python train.py --d_model=256 --d_expert=320 --d_shared_expert=320 --activation="swiglu" --balance_bias=false --lr_router=0.000228 --grad_clip=1.0 --steps=7726
Below are experts of layer 11 (counted from 0) of a mixture-of-experts language model. Rows are named router (the router's row for the expert), down (a neuron's output weights, with its number) and show model dimensions 0-255. Each number is 50 + 10 x the weight over its row's rms, rounded and kept within 0 to 99.
Before each expert's rows: a language model's description of what the expert responds to. This comes from a sample of Wikipedia text that the model never trained on.

# expert 14
It responds to: Word-initial pieces, apostrophes. Word-start fragments like con, pre, Vi, Ro that continue into a longer word, possessive apostrophes, and nouns after the, such as House, Stadium.
router:50 54 63 28 35 47 55 53 41 46 59 49 34 52 37 52 57 49 36 66 59 59 25 53 50 39 51 60 36 61 63 58 54 50 56 47 62 33 51 61 64 51 56 50 55 59 56 41 46 37 56 48 45 32 56 59 53 52 45 62 68 44 55 43 46 41 70 48 51 40 48 54 49 43 32 36 31 52 56 39 40 28 61 53 52 56 47 63 49 50 54 54 47 54 58 30 63 44 56 50 47 57 47 48 58 47 37 50 66 48 73 68 59 53 59 49 52 28 34 35 57 41 33 34 41 45 55 52 58 49 46 51 52 47 63 34 44 75 56 47 37 53 41 47 67 50 45 41 58 54 61 41 64 51 69 30 46 69 41 37 64 63 43 47 37 64 52 40 48 52 26 54 49 47 32 59 52 58 57 48 38 73 50 45 47 64 54 44 33 57 49 44 51 35 42 49 41 42 59 61 43 65 41 38 59 54 43 55 48 50 50 31 60 49 59 57 56 49 48 55 64 53 43 45 50 42 49 57 49 52 66 49 69 62 59 44 64 55 45 30 46 58 49 52 53 26 65 52 52 43 56 39 40 34 46 68
down5:47 49 53 44 51 46 62 57 60 62 56 50 36 40 43 50 56 73 41 61 33 29 22 43 50 51 54 67 49 53 49 61 51 72 56 61 69 40 43 53 43 64 59 57 16 49 51 28 47 56 59 46 60 49 50 39 54 50 60 32 64 51 57 69 40 35 49 67 47 42 70 45 44 49 62 42 48 47 38 46 41 37 49 60 57 55 53 54 45 71 46 53 31 46 51 55 35 55 63 44 46 43 55 57 38 51 57 53 49 18 57 69 47 34 58 59 49 48 61 44 56 67 56 46 53 38 35 46 59 63 34 33 45 59 38 57 42 58 38 29 52 42 51 50 43 57 37 41 47 29 44 61 50 48 46 47 41 54 39 53 70 54 42 61 49 54 63 43 47 61 48 51 48 44 54 56 45 44 40 42 42 39 54 53 54 70 55 45 60 40 51 32 44 56 50 68 54 56 41 40 36 43 54 54 69 40 47 82 50 47 42 53 49 39 56 42 50 55 45 46 43 48 55 45 53 42 45 44 58 53 50 47 41 44 44 56 63 50 59 49 65 58 47 65 53 53 63 50 56 76 37 61 44 52 41 56
down6:52 45 61 62 55 52 43 55 53 41 34 54 42 66 28 45 68 64 54 65 48 57 63 36 53 41 30 45 69 47 52 65 40 47 53 42 31 59 42 45 48 35 53 56 41 46 29 65 65 57 49 49 43 50 56 50 40 40 39 46 44 41 37 42 59 51 69 50 63 62 46 45 45 49 53 42 71 57 40 45 65 51 51 59 40 51 50 58 48 53 54 70 43 41 48 40 42 64 45 32 53 48 27 51 55 37 57 49 48 77 65 59 59 47 60 83 31 65 47 45 54 57 36 54 58 29 53 44 67 44 49 46 57 55 50 46 53 56 54 29 48 60 34 40 62 51 47 58 44 41 61 56 58 49 51 61 57 54 37 48 36 44 55 52 56 45 57 40 64 50 53 46 34 42 62 61 57 47 50 41 43 57 47 51 54 63 75 53 39 36 40 40 52 53 49 35 54 46 52 53 49 51 44 52 56 49 63 22 71 39 60 50 50 45 52 42 45 42 60 58 38 60 58 36 64 46 69 67 48 43 47 49 56 37 62 66 41 55 49 68 47 55 57 56 40 48 32 46 45 44 30 40 59 58 48 51
down7:43 56 39 53 49 58 51 34 32 68 74 59 45 63 61 61 29 63 42 61 51 54 46 80 49 50 47 42 67 57 50 45 55 43 51 51 65 41 43 60 37 70 56 41 52 36 58 45 62 34 65 53 32 35 61 45 53 57 47 51 42 42 43 52 50 56 46 33 41 50 54 61 55 54 42 62 49 64 52 47 32 57 56 41 10 53 58 55 52 58 64 44 40 62 53 51 45 45 34 67 51 48 74 31 43 46 33 57 57 70 44 61 24 44 68 48 55 39 40 45 44 39 40 60 51 51 47 51 59 47 63 62 49 39 47 35 50 53 46 55 40 47 43 53 55 48 51 32 47 59 41 63 49 54 54 74 55 54 41 41 53 36 50 53 55 63 48 62 46 64 54 60 53 46 41 52 49 56 45 51 43 53 44 59 54 46 62 62 57 50 51 56 37 53 39 47 60 45 58 55 47 41 44 42 52 50 53 36 40 78 29 45 47 55 38 40 46 40 43 41 42 40 64 49 39 41 52 56 44 46 54 55 34 56 59 36 33 46 67 63 35 43 40 46 56 54 45 55 42 48 41 48 66 65 49 65
down8:54 44 50 51 40 63 36 42 44 55 56 52 38 46 44 44 40 48 59 60 63 59 38 39 58 40 52 40 23 52 34 62 39 48 58 62 40 51 54 44 37 46 61 28 47 39 54 39 59 59 40 56 49 37 51 49 44 46 49 48 39 48 50 55 57 51 37 62 41 45 38 48 43 51 50 57 53 68 42 58 48 54 67 40 53 51 53 67 38 51 31 66 59 32 46 53 47 61 44 46 55 53 72 44 73 50 42 51 55 57 68 53 42 58 47 41 46 47 62 48 35 56 53 66 33 50 52 50 55 47 54 52 50 72 50 47 42 49 48 32 52 60 39 61 50 46 50 42 49 40 45 52 50 52 43 44 53 44 36 50 34 47 48 32 57 55 52 48 47 52 67 48 61 44 64 75 41 50 58 55 52 68 56 49 43 52 35 77 23 56 67 52 50 43 49 38 35 39 36 40 41 56 44 43 48 72 35 53 54 70 62 55 42 33 62 37 26 49 39 36 69 63 52 42 50 39 48 32 42 66 49 53 63 34 41 64 31 33 39 61 44 50 41 45 50 60 59 58 44 64 39 41 59 51 48 53
down9:51 34 36 66 44 58 47 46 51 69 54 54 48 58 61 36 61 47 51 34 44 33 40 64 45 58 40 60 53 48 51 55 41 53 45 43 56 44 41 46 51 54 47 50 53 45 54 37 39 58 55 53 58 48 68 41 71 46 48 48 64 60 78 42 60 47 75 49 51 44 50 52 32 61 44 46 33 40 55 47 46 37 33 71 47 54 51 65 46 55 51 39 37 55 55 45 74 53 64 55 41 39 40 52 62 54 52 44 41 53 48 54 31 34 40 56 44 44 26 50 57 61 46 66 47 43 54 39 41 49 51 66 52 54 50 53 46 40 37 53 59 55 47 51 55 47 34 59 56 32 48 43 44 64 50 55 54 61 50 47 61 62 45 51 69 47 41 72 38 52 44 32 55 47 69 57 45 32 47 59 48 36 48 38 42 60 51 35 61 57 62 54 46 55 32 45 67 69 42 42 45 43 20 39 40 64 42 36 48 45 41 47 57 47 53 56 56 57 55 64 66 28 33 62 52 37 55 51 60 51 41 59 69 49 53 55 56 66 35 51 53 35 53 36 42 51 47 55 39 55 47 35 47 39 31 48
down10:64 48 61 48 47 40 59 48 46 64 54 69 47 34 49 68 46 69 42 37 54 55 40 51 55 57 44 62 42 38 49 37 49 47 44 53 66 53 49 51 72 53 65 64 26 52 75 43 42 43 40 43 43 36 60 44 52 28 47 61 54 50 47 55 60 55 48 51 61 52 52 40 50 54 82 52 49 32 35 57 58 36 44 50 45 40 51 63 66 40 47 43 54 44 42 53 66 42 46 32 40 46 42 45 51 41 49 47 71 48 56 47 55 36 58 46 55 62 47 60 40 52 30 62 58 56 64 39 58 43 50 61 40 72 53 47 52 53 31 57 37 52 56 46 50 70 48 44 52 45 57 69 38 57 29 62 61 56 43 58 45 43 49 47 58 62 58 58 46 35 75 46 50 37 46 50 62 56 46 56 57 42 60 56 61 53 53 39 47 46 46 45 44 53 39 59 41 52 54 60 61 36 40 70 39 34 44 49 70 46 56 46 64 64 55 68 38 57 45 44 46 59 39 42 34 34 55 37 60 70 57 58 28 50 43 65 55 41 52 61 49 59 56 44 45 55 59 44 58 47 46 50 59 42 32 37
down11:32 52 49 58 54 46 43 44 42 50 40 51 53 70 40 59 53 51 33 68 44 40 48 62 56 37 40 40 45 50 51 36 54 71 57 47 56 64 59 56 39 56 35 67 39 52 53 56 47 65 52 59 65 45 46 44 62 58 57 59 48 66 58 41 58 51 50 60 45 38 72 38 26 43 45 59 33 55 44 44 54 47 45 45 37 55 50 59 46 45 36 41 29 45 48 40 47 51 43 57 45 32 47 32 47 70 49 52 34 72 45 51 64 42 56 40 50 83 51 57 63 52 56 39 60 36 44 34 51 30 49 58 38 49 39 56 46 41 58 62 40 46 57 48 45 60 37 43 21 48 47 41 41 48 42 62 40 42 44 45 52 45 53 40 46 56 47 53 57 59 51 59 59 40 57 55 52 56 42 32 36 52 27 37 55 60 72 73 41 56 48 45 37 59 35 38 45 46 42 51 42 57 51 36 54 65 42 41 40 39 41 47 44 37 61 49 48 49 60 44 50 63 54 37 52 57 34 56 44 48 48 49 39 65 52 46 47 38 31 48 43 60 36 38 52 54 38 61 69 64 41 42 44 53 32 55
down12:55 42 47 65 47 58 36 71 55 47 53 33 61 62 46 47 52 48 62 49 44 26 49 41 42 54 47 55 69 49 44 51 56 29 41 60 63 61 48 60 46 62 49 56 34 49 35 63 41 46 36 45 46 57 55 56 43 75 50 46 54 52 48 55 49 53 53 54 60 41 46 53 43 40 69 51 45 51 53 65 57 63 39 48 53 34 47 57 60 51 49 32 60 58 55 54 43 45 59 64 42 45 56 48 51 49 67 58 36 34 71 52 47 45 31 53 43 52 45 54 36 56 53 38 57 38 39 66 38 51 54 47 56 28 49 55 62 60 48 50 54 39 51 54 44 51 65 45 51 43 55 44 50 27 51 71 54 42 34 66 55 43 47 55 54 56 56 54 39 52 46 58 44 55 51 67 54 37 60 42 39 67 55 77 54 54 22 46 39 61 25 45 43 56 43 29 49 74 31 40 57 51 47 24 48 58 63 33 29 49 65 48 66 42 58 62 34 63 50 42 61 36 52 38 56 51 50 44 56 30 56 52 36 42 40 55 57 45 52 50 66 44 55 47 41 54 52 40 40 58 51 56 36 54 56 51
down13:42 42 47 47 46 48 68 58 49 55 45 51 56 51 66 70 47 54 36 42 42 43 50 58 37 41 54 47 40 46 53 44 54 49 42 48 48 37 38 50 40 46 57 44 71 63 48 47 54 56 40 59 57 55 57 37 53 53 73 64 57 50 57 60 35 53 47 42 52 47 46 53 35 67 43 56 38 49 51 62 58 32 46 46 68 60 39 44 55 44 61 45 50 56 47 46 54 48 46 45 59 54 48 45 49 44 49 51 54 54 47 40 32 59 65 57 67 48 47 45 47 50 47 67 53 45 53 38 70 58 52 59 44 62 41 45 53 50 39 35 49 50 39 69 52 72 48 64 29 49 37 33 50 56 45 50 48 36 50 45 43 57 29 37 61 46 52 66 62 39 65 52 32 46 67 43 48 41 33 46 44 48 53 49 46 53 50 50 78 59 39 34 58 69 25 43 52 56 46 50 48 40 34 70 43 54 41 48 55 60 30 45 69 48 47 58 45 52 56 41 48 32 36 39 34 66 64 27 49 48 57 53 60 52 34 28 41 54 50 46 56 56 39 63 45 73 73 51 45 59 55 61 22 45 50 60
down14:57 46 34 63 44 40 48 46 64 49 41 55 40 55 50 50 45 62 53 44 44 45 54 38 36 42 46 52 56 42 54 53 50 43 51 45 40 62 49 70 35 47 52 47 54 36 37 44 58 43 37 52 54 42 59 49 31 53 37 46 50 70 40 46 46 64 69 53 54 50 70 43 40 57 47 60 31 45 45 38 61 53 57 44 68 63 59 54 61 50 45 73 55 44 47 43 61 58 42 42 36 83 49 45 29 61 49 75 52 54 46 60 47 39 39 55 44 45 40 49 58 43 39 39 58 61 31 48 53 53 56 54 61 45 48 58 54 40 37 56 70 39 38 50 45 44 47 62 44 57 32 42 46 65 44 51 50 55 53 62 42 38 49 59 46 43 41 60 62 54 59 56 61 35 35 54 45 36 33 64 50 30 46 39 52 64 50 41 59 47 40 45 47 47 65 41 38 54 56 69 48 39 64 58 61 23 34 39 38 17 70 45 44 57 60 52 53 51 32 48 51 58 73 49 49 48 46 53 52 52 41 55 60 50 43 50 69 45 48 71 55 45 44 56 45 41 45 60 45 59 38 36 38 41 56 61
down15:42 63 57 67 48 29 48 50 40 54 45 38 59 50 62 53 57 57 48 46 63 41 45 47 36 46 68 58 43 55 42 46 51 43 47 62 32 60 60 48 56 48 51 59 58 57 50 61 44 57 52 36 37 56 45 45 51 50 49 59 64 63 35 39 53 33 55 56 53 58 53 58 56 42 49 62 35 58 51 48 29 58 62 26 43 53 56 60 50 65 51 56 42 46 33 53 42 45 50 55 51 52 33 76 39 42 57 64 49 71 48 57 60 65 58 48 47 38 38 45 46 48 53 60 37 51 29 33 50 36 42 49 59 39 36 54 40 35 75 82 58 48 45 54 47 54 42 46 52 49 38 37 49 43 47 52 58 49 48 62 42 33 63 48 58 34 46 26 44 55 68 53 44 58 54 51 52 54 54 52 69 52 39 61 52 52 55 46 45 33 47 39 47 54 55 60 40 46 37 38 28 62 54 56 60 62 40 69 53 45 48 50 60 61 59 63 61 53 40 30 44 44 48 57 71 54 44 37 60 47 37 63 49 34 53 48 49 52 54 53 58 58 61 49 70 51 42 52 67 37 56 69 31 72 59 52
down16:65 51 67 54 35 56 49 46 63 55 46 59 54 40 53 60 55 29 42 40 68 59 78 50 42 61 66 74 52 56 58 60 53 49 44 62 69 50 68 50 55 32 48 52 40 61 29 52 50 48 59 57 30 48 48 43 51 53 34 39 52 48 55 40 53 55 39 50 53 56 50 53 56 59 49 39 46 38 44 56 65 59 55 29 42 57 49 54 44 43 59 65 55 64 39 50 46 52 63 53 41 42 48 63 59 60 49 47 37 61 59 56 51 71 27 61 63 52 40 57 50 48 52 35 54 44 50 57 47 52 58 37 47 56 48 51 63 29 46 58 58 40 47 40 48 50 31 43 48 49 57 36 77 59 62 35 33 62 65 65 62 66 43 46 48 49 37 41 46 57 54 36 40 57 56 32 66 51 47 31 62 55 52 53 49 58 60 40 50 41 56 50 46 45 59 61 40 44 49 57 57 53 42 51 55 36 54 46 43 49 68 57 61 50 67 59 41 60 47 69 41 46 63 50 30 49 60 46 49 53 34 38 50 52 41 61 67 64 56 53 69 50 35 59 65 50 33 53 54 33 47 29 53 45 47 40
down17:60 28 67 48 52 56 56 52 62 36 45 62 40 52 36 59 66 39 47 41 46 38 44 40 61 30 50 36 26 42 52 62 55 70 51 50 57 55 43 35 38 50 54 48 57 59 38 45 45 52 57 39 42 50 67 68 44 57 57 46 50 52 64 56 45 28 53 69 24 42 51 57 45 65 51 48 35 46 64 53 49 40 46 58 63 41 63 53 69 31 61 50 51 54 49 43 51 52 22 51 59 39 41 72 37 41 50 55 55 43 52 43 48 53 43 37 44 41 37 43 43 41 27 63 55 50 43 52 34 60 47 57 39 50 67 61 36 45 50 50 42 60 60 57 57 52 47 38 53 54 49 57 57 42 43 68 35 52 53 28 53 31 46 41 68 66 63 52 48 45 56 50 49 33 64 51 50 54 55 38 51 51 43 38 53 45 52 42 62 29 48 56 27 40 46 44 49 57 54 59 56 49 58 55 56 37 49 61 47 54 52 59 43 71 57 37 51 40 48 61 57 58 70 38 53 48 52 39 50 47 45 58 41 48 39 42 59 62 46 52 48 56 51 39 38 36 68 49 54 70 26 53 38 42 48 47
down18:52 24 70 53 47 43 48 49 45 51 51 55 42 36 56 67 47 46 55 62 42 64 56 49 39 41 58 52 54 45 60 35 59 66 60 42 60 66 54 44 42 43 41 44 53 47 64 57 39 49 55 75 55 47 60 52 48 49 48 47 57 52 62 42 63 37 29 42 72 53 54 45 64 50 55 60 38 33 39 49 67 28 33 63 60 53 46 49 50 57 49 63 50 62 60 48 51 41 37 63 56 41 50 49 49 41 51 49 58 44 57 72 56 51 49 66 36 45 41 48 48 43 42 42 44 59 64 45 49 51 54 56 42 46 39 38 65 41 48 43 31 63 35 58 51 49 54 54 54 48 46 44 33 71 60 57 63 56 51 49 06 53 52 60 39 31 32 51 51 33 61 56 64 40 32 43 45 55 65 53 45 48 56 46 53 46 53 34 47 46 48 58 64 53 44 52 38 49 36 46 41 60 52 43 47 42 37 38 52 51 48 61 46 45 38 46 53 54 60 43 59 63 40 28 57 58 63 53 48 62 50 38 38 64 71 31 70 38 50 57 59 51 38 43 47 41 45 42 49 65 50 65 54 47 48 71
down19:57 54 52 47 43 53 37 58 57 44 65 54 53 61 47 51 53 51 47 51 41 49 52 55 62 41 42 65 45 50 62 54 48 67 39 64 45 47 29 45 59 34 49 27 44 47 54 57 52 69 54 47 53 43 59 65 54 52 56 50 50 63 53 64 56 38 46 31 61 34 51 48 28 51 52 52 48 54 50 53 54 51 58 48 33 63 50 53 40 59 38 42 56 49 25 51 73 49 54 57 85 60 50 64 49 47 35 37 51 62 31 43 50 57 45 40 46 37 68 41 57 40 23 52 26 52 59 52 50 64 54 53 51 55 41 45 44 52 50 51 65 51 40 48 42 52 64 49 56 38 55 52 57 64 38 40 58 47 36 47 52 35 64 52 60 41 37 61 58 76 35 50 46 50 54 41 50 61 56 42 65 36 52 34 53 49 76 42 55 41 49 48 41 55 47 48 41 43 61 45 72 58 59 48 53 34 41 47 60 47 48 51 60 76 51 64 57 37 52 58 60 40 55 55 68 36 34 39 52 36 48 49 42 66 49 45 75 53 45 55 71 54 52 51 52 47 45 42 48 45 49 58 55 27 35 46
down20:51 60 42 49 38 49 58 58 77 40 43 58 44 48 42 31 52 53 69 56 40 29 58 54 45 56 59 53 37 38 50 60 46 50 65 62 64 50 61 34 51 51 48 50 51 44 41 37 37 63 53 48 37 48 42 42 65 50 59 33 46 44 34 51 52 62 45 61 60 62 46 57 60 32 55 54 43 57 45 65 54 60 46 55 62 64 67 44 46 55 46 38 62 52 44 39 55 33 45 47 66 58 49 57 45 44 53 49 51 59 42 45 56 47 46 33 70 55 49 48 40 58 47 50 65 53 31 54 47 66 73 42 35 51 41 34 56 31 49 44 54 47 51 45 40 38 48 44 50 51 26 57 57 53 43 35 60 39 61 61 32 40 43 53 35 47 43 42 44 53 36 28 57 56 54 48 60 45 59 60 52 59 29 47 32 73 32 53 34 43 58 57 74 41 51 36 47 42 67 31 46 37 60 27 39 45 37 47 52 53 58 55 58 44 58 41 49 32 41 29 40 45 45 47 53 54 38 46 47 49 62 40 44 52 48 50 57 53 28 51 54 59 55 48 45 52 55 34 34 37 55 50 45 31 53 56
down21:41 55 38 64 47 46 48 38 54 50 63 46 54 52 62 37 34 39 43 74 44 43 33 54 55 56 57 30 60 37 48 67 46 81 52 43 46 62 67 61 57 53 65 45 49 57 52 47 19 44 47 50 70 48 38 44 40 48 42 64 56 43 55 38 67 62 57 40 54 52 49 47 45 34 49 48 58 45 39 55 43 56 39 60 58 63 42 57 43 57 46 46 56 63 33 45 63 35 25 54 48 46 45 47 39 24 60 64 55 51 61 45 45 45 52 72 43 56 47 50 62 44 59 50 52 66 51 52 55 64 57 62 39 63 46 43 54 47 41 40 49 41 60 57 32 50 54 54 59 60 55 58 46 61 65 58 47 43 61 46 55 46 47 52 60 40 48 57 41 56 46 53 58 47 66 53 59 55 50 62 76 30 47 48 53 34 57 38 56 66 62 44 57 29 35 55 45 64 49 55 46 55 40 23 44 47 46 44 67 38 54 43 42 59 54 42 55 49 67 51 38 65 40 51 59 43 61 61 69 50 47 36 59 63 56 54 62 48 44 58 60 55 52 51 40 64 45 36 56 31 52 49 47 34 58 53
down22:53 40 39 40 46 69 38 50 57 63 50 31 68 60 33 54 35 57 57 46 33 58 53 51 40 36 61 50 49 59 43 36 34 60 48 59 34 59 55 48 53 30 46 48 55 48 43 64 40 55 40 33 57 41 53 37 38 61 49 62 67 71 26 50 27 51 49 43 42 41 56 44 40 76 43 40 39 48 43 50 44 47 49 47 53 42 47 45 45 52 65 43 48 52 39 51 51 64 54 46 36 42 44 67 66 50 35 50 48 63 29 46 55 39 58 61 52 66 46 48 37 45 53 53 58 50 43 51 18 49 42 52 54 58 49 56 38 76 50 44 46 48 61 37 52 44 56 56 57 48 43 50 47 57 39 36 44 51 67 53 43 52 50 56 53 40 74 55 44 55 45 42 56 43 37 50 62 62 59 46 41 40 64 59 58 66 50 40 64 53 44 40 42 38 64 50 39 35 56 57 44 56 42 41 53 26 61 49 51 51 55 51 66 64 32 54 50 54 62 62 41 54 34 37 48 40 59 51 69 75 36 64 50 45 41 55 50 45 41 56 66 56 72 42 42 43 43 48 49 45 55 57 62 47 52 51
down23:45 41 52 54 37 42 37 56 39 43 41 63 47 57 51 43 63 46 49 53 40 47 60 56 75 45 31 59 35 60 40 60 68 62 43 40 76 52 39 50 47 51 55 51 51 50 55 38 47 43 47 55 53 51 47 51 56 57 49 61 52 46 50 62 60 46 41 38 44 31 45 49 71 50 62 34 57 46 47 52 36 60 53 48 53 57 41 47 55 56 67 59 52 67 51 49 41 42 48 51 32 36 67 57 31 38 62 52 45 40 87 32 48 42 48 51 39 26 51 57 44 42 62 38 45 63 45 55 51 30 43 73 49 60 47 48 35 62 56 39 43 68 66 53 45 57 55 65 49 57 52 62 48 60 59 51 54 61 36 45 46 35 60 36 51 40 40 40 38 48 64 44 65 53 49 54 46 45 52 47 49 46 60 52 51 36 53 40 48 53 60 46 55 50 53 38 45 57 51 46 47 64 47 47 46 64 53 39 30 45 55 40 29 80 39 57 47 35 42 70 58 55 40 42 52 52 55 27 36 47 49 44 33 60 54 68 49 53 59 55 38 58 48 52 39 35 49 52 48 29 57 32 37 41 50 46
down24:65 44 57 55 57 57 55 44 49 44 59 59 54 40 64 66 52 51 56 36 38 54 59 57 44 58 41 46 59 67 40 64 33 62 47 52 33 48 39 39 43 50 50 45 60 49 38 47 68 78 49 71 59 47 31 52 61 63 52 52 43 42 42 39 55 50 32 53 46 55 46 50 55 53 44 43 53 45 54 29 36 46 50 63 44 63 50 66 47 56 59 50 33 47 54 85 45 51 38 59 41 48 69 46 46 70 66 60 57 38 48 55 34 65 32 43 40 43 37 48 32 40 50 49 31 59 64 51 55 60 52 60 59 51 54 38 33 54 51 45 38 46 44 40 40 42 29 60 46 50 53 51 59 46 56 63 31 59 60 30 35 28 43 38 68 44 44 34 65 57 55 59 48 67 41 57 50 53 51 52 51 56 50 66 47 42 53 53 47 51 50 42 46 49 34 39 38 49 38 62 52 43 46 47 35 39 57 52 39 45 50 62 60 52 54 44 44 61 56 72 47 38 52 46 52 29 29 50 51 52 53 38 57 45 40 62 62 65 51 41 54 46 56 55 59 36 53 38 51 39 29 51 39 43 46 42
down25:68 66 59 53 31 60 64 61 46 53 52 43 41 48 59 54 42 32 56 39 50 42 43 54 63 48 49 54 41 44 53 45 46 71 63 39 45 58 64 27 32 58 51 62 30 47 68 39 62 39 48 37 40 53 52 45 42 53 38 37 66 75 59 73 44 44 42 46 47 49 60 37 63 35 44 73 44 44 60 51 47 75 44 53 50 49 53 37 43 47 57 64 57 39 52 54 48 50 53 45 37 73 48 38 50 59 48 40 54 50 43 35 50 44 45 44 56 52 51 53 38 40 40 43 66 39 44 59 40 25 58 45 43 50 64 62 66 39 42 50 48 39 48 41 43 40 49 57 43 55 63 39 70 44 46 48 50 51 65 53 65 43 44 43 55 51 62 42 53 42 54 41 29 51 60 46 63 57 49 66 60 59 49 59 44 44 71 44 37 47 57 53 42 35 70 38 53 63 48 49 53 42 51 64 50 43 35 58 39 48 62 38 46 49 57 37 63 43 43 53 50 39 65 44 50 50 42 54 74 38 41 40 48 48 55 50 63 47 53 50 46 60 36 52 69 59 49 43 30 52 34 42 51 46 65 31
down26:44 74 40 50 60 63 50 45 59 51 58 53 44 51 33 52 37 57 44 39 54 33 50 54 27 46 51 45 33 49 43 51 51 41 42 31 52 42 48 64 44 36 47 68 34 63 63 66 56 64 47 57 64 48 51 62 46 59 51 29 59 49 59 50 55 53 41 45 50 40 64 36 61 41 20 45 57 52 51 25 43 68 49 38 44 64 47 72 51 43 49 39 51 54 62 55 26 64 47 72 47 51 33 73 51 38 45 46 54 45 54 62 55 47 53 54 46 70 52 36 63 48 51 58 57 30 57 57 58 59 68 45 55 38 56 57 51 54 52 58 61 51 68 55 48 50 47 44 53 49 42 53 51 46 42 57 42 38 55 50 51 50 35 46 45 59 36 46 48 30 64 35 63 57 54 44 48 40 44 47 41 71 46 53 61 65 57 67 52 59 51 24 47 42 44 28 57 48 47 61 48 54 63 50 50 52 65 40 53 55 54 33 27 44 51 67 74 34 59 41 42 51 56 49 58 49 53 50 59 56 57 59 44 50 57 56 32 50 44 54 47 55 59 38 54 52 40 62 38 53 52 65 50 61 47 47
down27:45 58 61 41 64 59 45 44 58 48 45 68 35 45 46 64 43 51 32 58 56 62 37 53 17 40 35 59 60 40 57 66 49 40 40 46 79 50 47 40 59 51 36 48 46 57 40 43 33 42 29 39 71 57 43 45 44 57 45 37 52 54 38 46 47 48 46 63 61 57 63 64 53 28 52 37 31 44 64 51 53 55 45 54 42 53 61 56 48 56 35 51 32 43 56 39 46 46 41 40 41 35 45 61 43 48 45 68 82 42 61 50 52 40 67 57 38 46 53 52 58 42 56 49 74 53 48 53 57 57 50 55 45 62 50 32 55 46 54 32 60 39 53 66 53 50 58 50 44 49 51 44 42 44 46 52 35 54 38 69 43 47 59 45 43 50 61 48 50 51 61 58 44 62 43 59 49 67 44 55 62 38 44 47 50 54 56 58 48 54 64 55 45 60 35 63 47 40 67 64 47 61 22 46 69 47 67 61 53 60 34 44 47 50 56 57 55 57 52 41 49 39 45 64 45 53 37 52 68 44 39 53 57 53 45 67 50 47 34 50 44 60 66 48 49 39 63 48 41 47 30 60 60 55 46 45
down28:48 63 52 60 53 50 45 58 52 52 54 62 34 43 49 41 43 48 36 52 56 45 41 64 42 55 56 47 53 59 65 56 31 52 49 57 50 53 42 46 50 64 49 52 56 44 46 43 32 37 71 47 40 69 58 42 64 57 54 42 54 37 43 59 43 27 40 51 41 56 41 59 60 60 45 43 64 53 44 53 44 51 60 41 42 47 43 48 42 57 68 70 33 49 31 29 43 34 53 58 44 27 53 44 40 58 64 42 42 49 51 40 38 47 44 41 56 51 66 28 48 36 42 34 37 42 62 47 49 50 61 30 53 44 49 45 29 51 72 62 46 43 54 70 51 48 32 36 36 54 41 58 61 53 47 51 49 51 40 34 49 47 46 44 57 59 48 49 59 63 53 46 47 75 53 52 35 49 51 59 43 51 43 54 53 40 28 60 48 47 37 59 48 30 52 63 55 49 59 40 52 66 49 43 32 43 49 56 63 56 69 40 62 57 21 50 30 60 46 70 72 36 37 49 47 56 51 54 42 57 65 52 55 72 61 65 55 47 47 31 57 46 48 59 55 52 58 62 47 59 50 37 48 50 45 44
down29:34 58 40 42 41 51 49 57 41 64 48 32 41 54 48 48 47 39 43 62 47 46 45 42 40 40 58 60 37 54 54 55 57 53 50 50 33 35 36 46 46 45 56 53 48 41 57 58 58 53 51 48 42 36 68 59 65 57 45 47 70 63 27 41 49 47 63 68 53 28 63 42 34 52 55 42 52 41 51 34 43 50 50 57 44 55 48 50 46 54 51 46 36 73 51 46 57 39 58 64 69 51 62 38 39 61 47 57 47 60 49 31 56 35 41 56 62 59 56 75 45 28 64 35 67 31 44 42 40 76 59 57 70 48 50 39 54 53 49 69 72 46 59 57 54 64 63 34 56 69 33 52 60 41 38 55 42 49 62 62 46 54 58 52 57 42 50 46 56 54 38 48 40 48 32 48 69 35 49 53 78 47 53 55 51 37 39 50 58 55 53 48 59 45 40 62 39 48 43 42 34 62 55 38 50 53 40 72 49 48 49 55 53 36 50 44 32 40 54 33 62 50 46 69 56 60 51 34 44 55 62 64 52 54 53 48 42 59 63 47 46 45 54 48 53 65 43 51 48 66 52 50 47 57 49 45
down30:41 57 41 63 48 63 52 50 70 41 47 45 33 65 56 49 46 44 53 39 52 48 57 44 56 51 44 56 53 49 59 49 45 54 43 36 36 58 28 52 44 56 47 32 49 55 54 58 35 53 48 45 44 36 42 58 44 41 39 40 38 50 62 53 27 46 58 31 60 31 48 43 44 37 44 44 72 59 54 45 57 39 50 54 51 59 63 53 57 46 48 63 49 42 55 51 32 35 57 22 42 47 38 34 57 38 47 45 61 25 45 62 43 33 61 63 57 54 43 69 42 57 37 52 49 36 66 35 39 46 66 58 50 50 35 51 53 52 42 55 53 57 52 28 58 39 52 51 58 45 57 47 43 47 69 48 47 44 45 50 59 42 53 38 60 63 62 35 49 49 37 43 56 55 52 40 68 61 54 48 58 40 58 58 63 41 65 57 49 53 33 58 38 44 36 40 62 43 37 41 47 46 64 46 43 50 36 51 58 40 55 58 28 42 50 61 53 42 69 32 55 32 56 52 41 70 41 56 37 51 43 47 44 54 46 45 38 52 20 46 46 76 54 39 50 58 58 66 42 33 66 51 49 44 49 62
down31:60 32 42 44 62 65 61 48 36 53 62 34 40 49 66 68 52 55 47 47 50 30 37 62 61 58 43 35 35 34 20 52 41 50 60 52 51 58 53 41 43 54 48 39 40 61 63 48 51 41 48 45 48 36 52 60 50 51 61 46 45 62 51 56 78 49 58 51 51 50 41 45 63 58 40 51 44 71 52 47 51 51 46 57 31 36 53 62 49 29 53 42 42 66 41 40 68 53 62 36 48 55 72 55 58 45 48 57 41 53 53 49 35 38 45 53 35 64 49 48 41 45 63 45 34 34 46 49 53 36 40 53 47 26 36 49 45 52 37 52 61 44 38 33 48 67 66 64 34 46 44 36 45 49 55 52 46 38 44 53 37 56 45 40 64 64 59 37 47 39 47 49 45 51 51 55 44 50 59 54 62 47 51 50 38 55 72 53 48 68 43 39 52 58 39 43 34 52 56 49 41 54 49 62 59 72 61 48 53 38 45 44 50 55 39 51 35 35 50 35 39 54 35 46 67 62 63 46 48 70 59 48 56 45 37 45 39 52 58 52 32 58 54 51 44 59 44 55 40 64 45 45 46 35 29 38